From a checkpoint of a small mixture-of-experts model trained on Wikipedia.
Size: 10 layers, vocabulary 4096, 73.5M parameters.
Training: a variant of SOAP for the experts, 1017M tokens.
Below are experts of layer 4 (counted from 0) of a mixture-of-experts language model. Rows are named gate (a neuron's input weights, with its number), up (a neuron's input weights, with its number), down (a neuron's output weights, with its number) and show model dimensions 0-255. Each number is 128 + 32 x the weight over its row's rms, rounded and kept within 0 to 255. Numbers have three digits each.
Before each expert's rows: a language model's description of what the expert responds to; "gets" lists some tokens that make up at least twice as much of what it gets as of all text. This comes from a sample of Wikipedia text that the model never trained on. Tokens count by the router's weight.

# expert 8
Auxiliary and copular verbs. Verbs like was, is, has, had, were, and pronouns he, it, after a subject in narrative prose, e.g. "it was", "He also".
gets: " was", " is", " as", " to", " he", " were"
gate0:156073084165134160104102156186125149119168110135133123093118132107113130146155146124054104138126150118161124146098140082110187064100091082147117166150147125050149177152149094172093119174200110097106128121153172172090128105100144127111084134110088108147148146150156138111091113107185175124039114153093148128160138118124073113133194115157081140102145241166126115128164096126128123120159149105100115108170127162209098120121153126107114117088105154127135121112116153090109125118093080109097177081204124154161160174141159140116071096093134111103181139153123116050128143118119133155168118058136040123169116198154154100163168145157123113089140139118119082166134178082108107112153170117107120027125136145143153118148131163123185137139110151135188097172149108142152090097143142
up0:146069058147176177096130205185147129069147124124169122110065086118125153124143136179115200150108148140106093168070196094094121077139105140193137161137160112094181152197115200125162134122203135160126188102145094085132099115140123101062086090123107111168129085166130093128125048126139155157130115135086116077107119119134151159086191154153105092169076192102156146135165137130064141151099145108123107141134100143151084177183141129157137171143124100118087132084123110116123146184183121100104137123149097138153122152161149091147144102128112125151130104119097152098161106141089151126130081081128082108162180188123144075177141112110125084071103161106137058119101147080105063092139149075153085147140135174139094103172100143143152144139076131135133137159131126161129153111115123
down0:143064174115158103150105141161064133141116127124120104138150192120113123167165123082099125111130136134202171127119131061144093108078159102135129122144074114071139108137088130066136158135072156134145096133158117198152067125141108152106106147131138136139136119121156032112141063120144154124214130100121160120123081125174082111190114134144081129132134175165150118130145123101152114099150145089118142138153091103141141143105178128121133132169053100085142131146166148064160105094103106113090129095152096123077116086094149123137119155070173155132117166133157196108126097131088163108200204169140059108132143117149140119138140129135107128158111133178188058152105122117094172116176138128131182137154095128147228170126078155132133141133133060145110107108125062200105193081137131

# expert 49
Time prepositions, month names. Sentence-initial or clause-initial temporal prepositions and month names, such as After, In, during, until, before, January, Since.
gets: " In", "In", " after", " over", " to", " On"
gate0:133146112110149111093190147125130076121084207099123122169106058166085117102205158106105129152154158138144085113168102111158100078058091099115150116157119119122164142096185180158104088115071114152133094133116131156138091079121143129165101091142149096136129102068126131135133159118161179135119161120217175107137223110129130110137116096117146062152108127046159132146106177091120156117146155098144053128176151110135137117177147110137112094163135203096101120113142118083101112086049119159106113126153168155185138140133167116164133143112163153125142156137136111083165130095073147149087115129106117101154120135120096109128151107098183124129189143136116156162149138139139098000113124163054073143160160171165139108131123091092132128179076087095118096132137158140113122126100148
up0:173139132105161143116171165066121084117101135123113196146117122156059091115157156171096123124172113080142118135172126190151144147061083159110129103132108144090142145091130174102105073181094103165149078130164111154102112109100135112156098110187127163129141103132156142123127102120138186139145151108162115132116121114168179092167152125090146165130119048089144108154065156114074151137141143178123082161162143117040116085157142098116079110128150114112097102166168139129146070058100194139109159167112135186100128111093216183072182164126114140179155079148076161080147141103126133156173118093100130143132123091075124115157206125147141134153198124134143100103133067127149145088162116118078111128112106142138114093174106130110077106143080146145076190126123139175114090120136186
down0:131081133142129104170126129121137116186160108122139094124105090164173086138178151166145070100098078096132107105123131103132154096120115134131095099071183174099122132117103112148073118167187095118171118075159132106104156108099153147123131146137085112098117173144157126144081072150098128121107086089139052187177094025058173175129134122098037166128102166184138122166150162109167144128125124196118102151144173167110161138126153100126114133137080087157167130088127108088121113112092113150100159109142086111134105142147131127161091202173143083064133139143139118120124135130111112137110116151132085195096120138168095127046159122188152106170133163187175178171156122194145192160092144165111098088142179169128097154079148124108167125150130124117173182148122112128082160153153116

# expert 60
Capital initial letters. Lone capital letters opening a proper noun or acronym split into pieces, often in tables or parentheses, such as B-ildfell, C-zech, A-VC.
gets: " B", " C", " S", " N", " M", " T"
gate0:133128095123180098097106096142113141161130142041130149076082111075110101101140135115188170131118145111136141117114106162193091083173152171084131130179118081124133120139081130129117111105095172143165113122119085064109116125111128113058097113135144126152115132157113138043138148093093102147206138096088150122161173157097085117110119110108079140170130100172052125080116052081145166099145149094129151132105116155156184103142185107110152127113159150142119183070164127092165127120093142089150118134146141145111119140153147123121164105128120167104138206162101088030145124117087120127125155157187083107104130155074131113149154082139151084116170104108128183140139186113166139137144145103121142183161145139167135124177160068120155173132079246103129123188095143131167126085102137
up0:123186123094145124185107143130138102087104126106148089099166159162171127087130122111129076103061139144101133109135130092176184144140136138139097085093049139127192133134141064119147142181088153117166063082089140156123117174142121139148067123108087111131164182103213124201114121105115122156139133168130113123103134050154126090122153124097146085071089105108163156117135105112176158142130069123123136102083061124130171153102152108147078174105108154107152132092144107067165171075113190171125151087161091162141153168079088103144129160135117086139127131162146111096163119123174085158109174170104133148170109107093159160117116154110182119119106085127163147161084106140132109109038120078185100132080171085149048147170134140132113136107148089123132096128110134174095098180153175
down0:156152160146130124128115138149107131107149115134162125124071093177089101143169131082139139154091130105119162131161169117113150110128137147089132142095148056097099091117144065093099134070207088143128149165117097170077145122135147131147165094146137161150141142097133155175137109104155117100079106159124158096084076159078163150118095125165085170084137104116165150116127174167144091139152149188166106152217118113127177177123132143133126127140174169114124118150114064117149138070075150120117133097037214105138097140137148108106202102098144117186109119124141155161106095137087100095110117184044155110141051124180110092114122178162087160147155139147131204080116097089163169208151179148111124097132124138086122133089170120151156155142163182149147151149152155117114162165066166

# expert 41
Mid-word pieces. Middle pieces of split names and compounds after a capital start, such as South|western, Down|town, Scud|eria, Armed For|ces.
gets: "r", "l", "b", "w", " of", "re"
gate0:107112102111153136134150082123154211144091162177139080142168152110138090112114084109107125102114126122124119187148103120175139132150144111122128170195155146147058156156197116142131117148129170137102108131130117120153139100164180089081090132129140116133142130146127111133045120215103128110155156089123163116126137104087101088219149079080065108110090189140116161121114129148203151157171131121108095140141107154184176120163153124088096157131160118105173123126131160117127145195154089128173117159094135123096116158169112171123135104138150128197106144132124101141099084071168120124166103076096092148111188146100191154123163070103080188117060137138077061123096190126128116107141181116131059097152164114099157087149149130166144087168141072124124118163186146102198134128135157
up0:099161111073139128115116088128114154159098137149209083143138173146123119157059110083070191121111135138169179160084094162147118148140125111116154172144107152135081102130224144108131116132114132177113095135135150102148065117125121148058122132109155088143140128144096149184084122227119095123161117091130167121096122145106058130159174129070099129141133109131101155097143089133126125093125189159115120110123074213126111161148190113042138134080127131106170122136104148118121128152163121145156110095102099123091177182155157173102128115115103073169130166164138085168102096104123147166112094077147090154111096165066157125140184119112099149106088122201129055144135139142181164121134176128109043089126115108114128171138120118185110073127112086131154123092157139113143102099077084
down0:091126124131186114137110146145128129163126124066139133125139133101093135094121133151095148088199070127125127135105136116167154131106158068151143108173081117091118130060166069175138114145147133098133127128122151122135066138133143143122088112145162215118176115177100113128133125187138066107117157140125081151079054072146169104108144114177179083081102117120116159159174085193084168124197130118083143141125107109092078151138081187099117030174122138151122183122168162086133066145136125180110156065149130093090161110147142110131119097162136078159096152109147091126079073134178087116130128081141109097148087165127117128145125086078109121128082119102082144110181074147081119106111175117106085129152149117177119093135100102186197078135147126137134119121133131134129148189058100

# expert 45
Letters in foreign names. Single letters and short pieces inside transliterated non-English names, such as k in Yekaterinburg, uk in Sukamara and y in Umayyads.
gets: "h", "k", "j", "z", "b", "l"
gate0:132119097205131099062123117157109169091130075138125151162153140092105149071063065062148127160074109084128132091142132080107053069097135104170097132107143142149201128104100149110144049125113144142178088139079118110142095149143116136132084099172147132094164166131120168122146123183097093119123142162155164150120125116114111106130119207144121129125126104125126153158184185192139118171109149133156105092127150125076081117147076133094130126122113112104129167086188065098084134158083096146127126111159142123161083112175120105114064146148202107145066139110140132202166184169135204112120173115114122135074162116135121109124091169104121160150181092142130105124079113132120156149114101115124142125138199152057086118159152099151134094155086157156116131155166082055121158175144136
up0:080137147130138123130104183117116140074137147103147082147150124120093101152150084151050116163130116082057119101070144069104065096110138117153101079159137118140079086142132169100117174125156054173117147133162140110109152107112108099126142110146087086100206168158090108101103095101104153124109135154110080089113129136138140124104125136101107100156152155106131116092113135190107176100149138160126086182111152144146170207082116121137152063117077109212063100124133147164191090093134139089142156154132128134133111124183135112161095092074142100168134170155178091089153085107133114162176100138112178146168106109067094157102138077100098076127086085132113177193060099118119161100118161160147164161160099108080089170081130115088122114102148157166124086134116166111135132210134144
down0:094124141103118196112157163122034171102213114173154160129172166137123161157109142062108132075167083108132161093182181147089129132113135091105107165175139197128103191159173142136161141119119108168100083095142098100143162116165064145082057207162097162146141133114169146159149126101113167214127129110123118084118099148139196116150154192081132110181069117142143113126118116130169047142094123137149157122166108141081099111125112063082142109132128148160119112143151110153119158092117138145146091122112162108173067143130072165161126115125135097145056137127088106150146147147112115136144150153164120083149131116135167109170132180122093192147108159050143061191070155138123136104136119181094073133093124121108139097119129110133126126114123098079127124134090095121091144128102151

# expert 21
Table and infobox glue. Colons, commas, "by" and spaces in infoboxes, tables and taxonomy lists, such as "Phylum:" and "Succeeded by", plus verbs like former and including.
gets: " ", "0", ":", ".", " the", "–"
gate0:096115143143196087139152052102103159156068093057127128143147142145186167098156149172116119158159109125142146120074106138091126105128067158135111134042111101148154146065148156118111109155122109073125197123074158146076074105102167140184081131169187081138128105144146110107103178137102204089159178167140115132113147106113122112105129091156116175129094167064081123182060092062130131109107108117128137125118172115116114150075174142148105175079111087121103195149122093139139193123134089094125136113142115097194122152154167153121120131162134137103113185104157167128067152159133129135124113125100070127154112094135103174115154099142146146065132184117172121156130087094100122139128152098119150112060090143175098128118192130183146172107149140130133106126086186057137117109097137
up0:093138139137129144145169100114150181053122094106127087136113123169185129109220140103110124069151131153102136138099142088114196138123112136132155137047134064114156116146184192113124166118134093120082106125094138098109130112104158068213133125171158139129159126107141143122132180077146170126105115116127133105140117158060140080078108136083113177123128171012143114114091106101153070104124149087115173078115151140128124123172108187160090160108147086127086170105195073143127113130149093092124107096110098099168128152117226081123105176125117114077107110100126122094086080148165114119134136127144125110141106104121121155121109115127114104177194118050115158117128161103108138133163162121135063119100129163182145055161148157153152144083125153134186144113202114150150137125097147
down0:143114153155101123138108100148123145117129143145092154090214116096135113103179068088156118125142132155159138099122130160192183138094128068153148106147120113132178114117128165136148139089118090114106130111144072137103106146138034110130149095197207123138151088097125203116076123160124134107099136161089134125132186125151093096122164158108139091058142124145106187167115154121166132086093135090208177120245166132095126151139086138177159117101095160111098145119130175096178165085127134167102150111100167113098105139199205183113117121145132185178092124166099149194140106179130142113151236106122143183142101143138108183145152124095066172170138100102134095155102146115165108162113123116091138127126165123112163108119137116162113117081154126114132104121109120128111081121136162

# expert 47
Verb stems before suffixes. Opening stems of verbs awaiting -ed or -ing, often after was or to, such as dam|aged, prov, ident, surr|ounded; also blank table cells.
gets: " ", " prov", " represent", " vis", " inter", " incre"
gate0:123121153140202119161099101084123124075115076115120120108148103138159115183086177111095146135161142135129140132150107152164171061194116101202157148128177095128128159179102143144130176140130099101149146091120112108170078179129075151099189055155091117172172153120100221200117139128124170067159122125114144179100154155131108146129122126135147094184177130104160107146095109131138109080172112107163157155099114151091131148080137133062085122141197126108125153166158112149172143163095138110140155116102137107171126129129101091145133141141154179100168130056130162124091105115179141034070178119093173155119093117116111149160100125175142138175137116091151106171122103191165195142150109155101123106112166108112183189121117196124134149167124138116128116175106156154128066086143091
up0:152157148136067143171148150128168098148160099144145098142101076075197173139133118099098091141161139079108130134174053144080124130113150153135050097160116136201126166157132146105092114128148115149150126088143125104117118066160076165145043169135157132119107121119071083094078089112117141142079149168065146060146149144126116150142145080070127125117133105148096126120137171106127130103160125066175108064145140126143148077182174105115085128139106149125108141139079129053092084173158147099161159102161140082125121158091161083104091118116076112126159156127104150142165143109107081166133117194116086128126090100158147133126143197059086133157104104177153161171183171126171118106129084145108112142136134152174158120144136095167125142183108121146155142071143190138172200166123080
down0:130160122111125101087114112082177174099070163111138119155138075158148128107125159116147097122222089096133134134095161074080087141144092091079136138171131153135103077113151126141096163135160152130127183116105142146084132073140073146132119131180132157129086150128095132157156114155065216083162106149128155157118106104101116136136144205184125113139127165145085085122078140096147096149177177080158083184167110078113172125167085126182075095151132153183123145151125160112083121177171159125101166099145066105122183174095194128117107131122140131158098091147153158122165109139116171166152135172160169167135117178179112150112083143070107105141114080092114148162139107134167110111080099184052155117132135151108139116200105164131174128079146094089102160106124137195153146131139158

# expert 12
Word-initial lowercase fragments. Single lowercase letters or short pieces opening a common word split into pieces, after the/a/and, such as v-oyage, w-restling, par-ents.
gets: " c", " s", " f", " b", " m", " p"
gate0:139132127152111176125105092130153165154200085142158094150086159143151181145106119193166148077103150063114141117111166088211144175095173053125113151086076130166123142086067138110144107165071116082144138173100157115082096136151169123111097173159076170124158132101141143138158130130084124176136113145128133102116058119169177153121152210158135149083138120140127100116162116141158125143094132148097116125124144101128152213117131101130149172140125076143119123083111154169150123149144082169113145161107073164094154121173123086192197127202149155150115105145196081133163086139177146106104121162124118087156167129068148157130109109127076090113214124077113184124169113194072107147158143081167156133084124102124139134145120108080147104169165121142134151128132108110095115119082110
up0:129168080116139164117129128136152162131141122130135095168155156125151141132089140174161147067082131085104110055093132086173105165096127098140095110092049091133136111119095096122136099174084108080109123152122132121129033153146165178132198133189069183090120170123171120128131151143083127186102150140103091103073117111117152146192187192154132176116145123095116127127162135177158113110090126161111115126123131168149148154140126123152178157124126133150175115113119131151181158113184114146079156148129066192024150130119115119157177127201148144122113147126168090172106104162157125085081083100123139076164164115157125163125084175167076051088128112123108152118109121156120094157168131058107145119076114113165147140142135151126112097170189137170139155129145112117086120118053098
down0:165102159107139135181086078166136152098149149155159144076103122132125124098143196097072147181144060161153143155132138112132146152174123121179115194161115126135157068154117104110130132080171158153135140158071122112146128111060194104127158148082121127142094098163134128125103142105164126117130120113047094141123133177148124126099193072152128073182129171175112132138112128147147154086100130126171134082101116142102132119141133000178108124149093130160076141198141128154124172186156153090109101127181093183148136089085108171131158153127139087142150120179125124137101152122120141069134153171085131188139155179086099130086097152138130171151092109144135131108128149103183135099116052180108154095170113115114089134089117117194092146135152096084065065147108109192116149098141128

# expert 35
Quantifiers and determiners. Quantity and reference words in running prose, such as most, some, all, this, two, one, often before of.
gets: " a", " one", " two", " this", " that", " all"
gate0:115148101101106193170126138099130165088081133121062096114157141135085126139127085137149135137117156103165137116147097166157086107086112107179145177160092099195146147145088172133102159137178151118088124124163193106198147117155105167119142132112125167144171094092153056091100085054088098076109137071142104134194085133092114177102191081145117167102121136158131144186136079121117102156144169122097139131137159174135132085126103116133098129209151121153148154138100180182172135115117074162154134137127117086137094089161150146163148073097147187138113155160130156128152157127167162142127160132149030185116117138135112144134124163164148160116083072116166084158105077154146157145092110221154113110120158132132084107165140159095167111115065142123129105084129062154131140075173141
up0:121108124148103109065125145151095124106123120182187150153094149159194126117131161122128090156100061136115122109109067086133147141136086125093177054087130158116094091113190096130132152100094123113170143160101159140074167080105144060100141131116114086127087121172082111168151167185141075171132131207149201106081166113152128067214116129126156140124147101097114090142174183124121155085082076153174108116112131111115118135130167168181140104065126122142096136131153051060097134117095117131137129127122133107125145138111096145128116156175123097137126124090096083130104135119106092094080120099108186100119159100108157120103104168084086161139107244161155147069166165143144104125150130112117121169085132102155147127147145146147130107122205100109188185155100128104106151170079138
down0:220099145103140172124124148163055116122214143091128141086126155191135122144117144128116104210153134150092140079198129164158093070147137149128106144108155164118137154130190101156120182118097127124162066137100137094115128103120129138111141167151123125091077102171116117065151118150120109106104153120125186181088080170108111128122088134067102119131169112102172127071138132127097142159080100128087095101122163124124082169126081111150104171085162135161136112147107100124100147126152154101090163188121151146106117128140152127130162085174133145107107119103107087125097125124130139090163151163144135064174137102162121120190225067137039064106108142142161065083086093125167124142094157123108110111118145106092104073157100132148086113106148109202149142176155173162172143198152152

# expert 29
Word-start fragments. Early pieces of split words, especially after ==E in headings like Economy, and occupation words such as architect, creator, art.
gets: "or", "at", "m", "r", " Pro", "ar"
gate0:127131067152128144103102086096139155086090139142163091123138136112178057076177137122111150204110147119097161115114107130133120135151134134104112126126113121131102158170112075155145072178091161187146131131108102110120129149146106101139094118120148118126131169083093114184128147112110144124140172110151144073133136110148123129154076129164182123133169176148116096177090145114157097139117146064144084065168177184082121110147142125144100111154153104154147113132131118144107069145180103082156148046159117034129146151084108080104147125108139081157159120159100127127156139072100156119097113101140106043053197130090127221148184151134118197110095054071083108138137137133117129115143118146139122130117198086085094089135127176170079175182158118130115161102090140158131085140066091
up0:079100118173102088186159040097127140161118079108134138157171113141102148135101115097124117135152090138106173161123104075154117114087131077173149185195125127157177076166165120175154112153099095100145178123090160137078044113118081137078111102074118126171127117145089170134117203162109168128150140099104141128160111116054116183096162149112179199116142087140107121124046108089137170134147156107115170109088118145129085129125128158081125171134127157122117164148154103137115042193099099177159163083111065135129095132128161110136167139144145125097189109119136080162124163186150110138136139115172142085165094101122149069142127044177104144138140185142139125131131171180186121116093132132124120168101092120163085111139133169154132132136106122125184151088174109084136152126127108
down0:091166090129094147171126148125103099129117138147137209162196098154190154115102154136163139147124070118121114099160148127100098139101129075125109158143107148118156177136115130124111151190181149120157045126139109163143076121074124193126121164090130163099137093170141162154124192135047152141132152110112091170091126131088168137156115132161160145191155118055157142110169096155113143174075159082166138177094117140159112078056169146089143065158152132153129084077131160131186162147173158099098158165151083171122132062182160095137105117111156080190159109152138112073100164089122111091162120127160158157125151172128137087129139162139153121096111146106107077101135137109131105163130148134063158134089137156095117143084175113053143156096112080078131104127205129121138115145104174

# expert 32
Prepositions and articles. Prepositions and articles in running prose, e.g. of, in, by, during, against, the, introducing the noun phrase that follows.
gets: " the", " in", " of", " a", " for", " to"
gate0:172173137165117117117130146080091124103062172130139105158112188183116108176173128110164143064111140133162141176101131098171202136137080169160178079152143162052085147110045124092106126178127154096174097109155129070197108134174122128103130122083158071163120088146172152144129093107127114136143121141093066074119155140129089157139074093165106074079148175172139132146102162099107126138142134109153155129166112099150098171204064121141122115156168137146152089096164092170144126091117136083070160144146129103126139171161120093129107100097141113085133107115106103104164104122111189144110112072094097101132132060161134170122120108126146043155116091076159128132160120117185127142135103174119114151147073127127133107061120125124115219089125138163111089108143137110145133149195119
up0:132124123123112185109114065128196137137186139069125118127151108068091110106102140125090068137176109120119130095134083145120101142166173086137156147080083147171181054130149141152135130083123078126069168153166138108066092128097115142092091176227149119038142109143107115057131157126114154149158077128189145168110118102140163133101202131111121097145121073103120153148137117148155106159133096148088126120084147197139154141092187137062167153086100135124099124125094125116148130146125135167184124136131113165132124110120099154124111064170120134178123074128125127152122142118109094096169151187153157111127154178058116125153106157188140144057186138154104146130065137151111100119074142085121136114162163114119125118143193093140164111106152085126100132143106105171110116138056202
down0:119180137115118187177145119132157109162102120133116131128117171143148105184158133176179140158102167111092149174158123072099162124144091160160138096142146119039133120141124093124199134082141170132121128129120121091128127082099141084167125115129128106150087127121177093108134091128160104163182163115131126188189123157049157145084140183079160115099088137118116147162067136198165170136150135154111174118137194195137110159155134079113132115175163168138146153111099180092090127147124102124132070167118104135123124096111087104158161098152151101164160135148144115132053122049121124145115073153145087133090140084119149132109098140188120118116159185094143099102167166130127160061119134181173122074157169095107177166104105180091167099072123113197157163180118180103172125091098122

# expert 7
Past-tense and participle verbs. Verb endings and whole verbs after subjects or auxiliaries in narrative prose, such as announced, released, obtained, covering, -ed.
gets: "ed", "ing", " that", "ated", "ly", "ted"
gate0:183119142135158121149157200156120157102102127100117098183097177126091099084179086118108116104105123143113103164092128192073118092126053165158104102075132187075163140100130100091127156088095168110101214146136089113161192156112132143120062115162103084160129141154142168184142102147109099119197112164175150096106158156147147132073087190118090106173119106154088160120142090032143094168087181091154154142112149150077190162174132154160130065095149156110099149108141162123140169129114139133177170125139100160097127107114105152121133161072127190201158111138135044137089127097094109122175115149119126124128132107147121153093082113083140124123125175131115139136107133159140178123113144145190159097180129116174116153135067097098137118154137145118165150159126175171120167132103108
up0:114114109120099169117172076129086085132115107086105140060122161138147105141114117134072113135124136135089103153129118177121156078071118123092095122133098118163122168157154142125127096231189114112148120114178150152156138139124129124115152125121170180124107106110108147109157153139103083062100140157120136153130140061148138168171100135164135095055128117112152085175170116142060136110146096148125157113144071049153157187108160196136137147098104128145125178045131093130058130108158102115062097116132157184093095118103120215104122139149108063083084056123173121133109105138151106127078099114106135178183121116102111081112126130115144155110132075115188126114179089164129064168106110111189093158120131136123124092162137111186122090180158085159084105147133145074105094150133181
down0:192115144123112131122098201120203173128147167168116168109105102117119161095164088147184168103142096093154115126098163123079079131162139150175161094110158162129123094131114097071148123071113149114132055158085132114129066101145142118139160115099135108117100189103077128162124136100110088124078098122150100135079120133124112115080203164104110160104113147156136151120116100137146144124193144095119151157051051126101131138089143174089107133113153126159085127207143145123126158136083171123139149123137194088103166092170133114186140146139150181090121141125118078122108141137088161135221174103127144069100150127079076094096151107109082114150110233111075143172119076147120181123124133106132132106165108144123168130159092162106167108106149182094160162093062120106151168106143112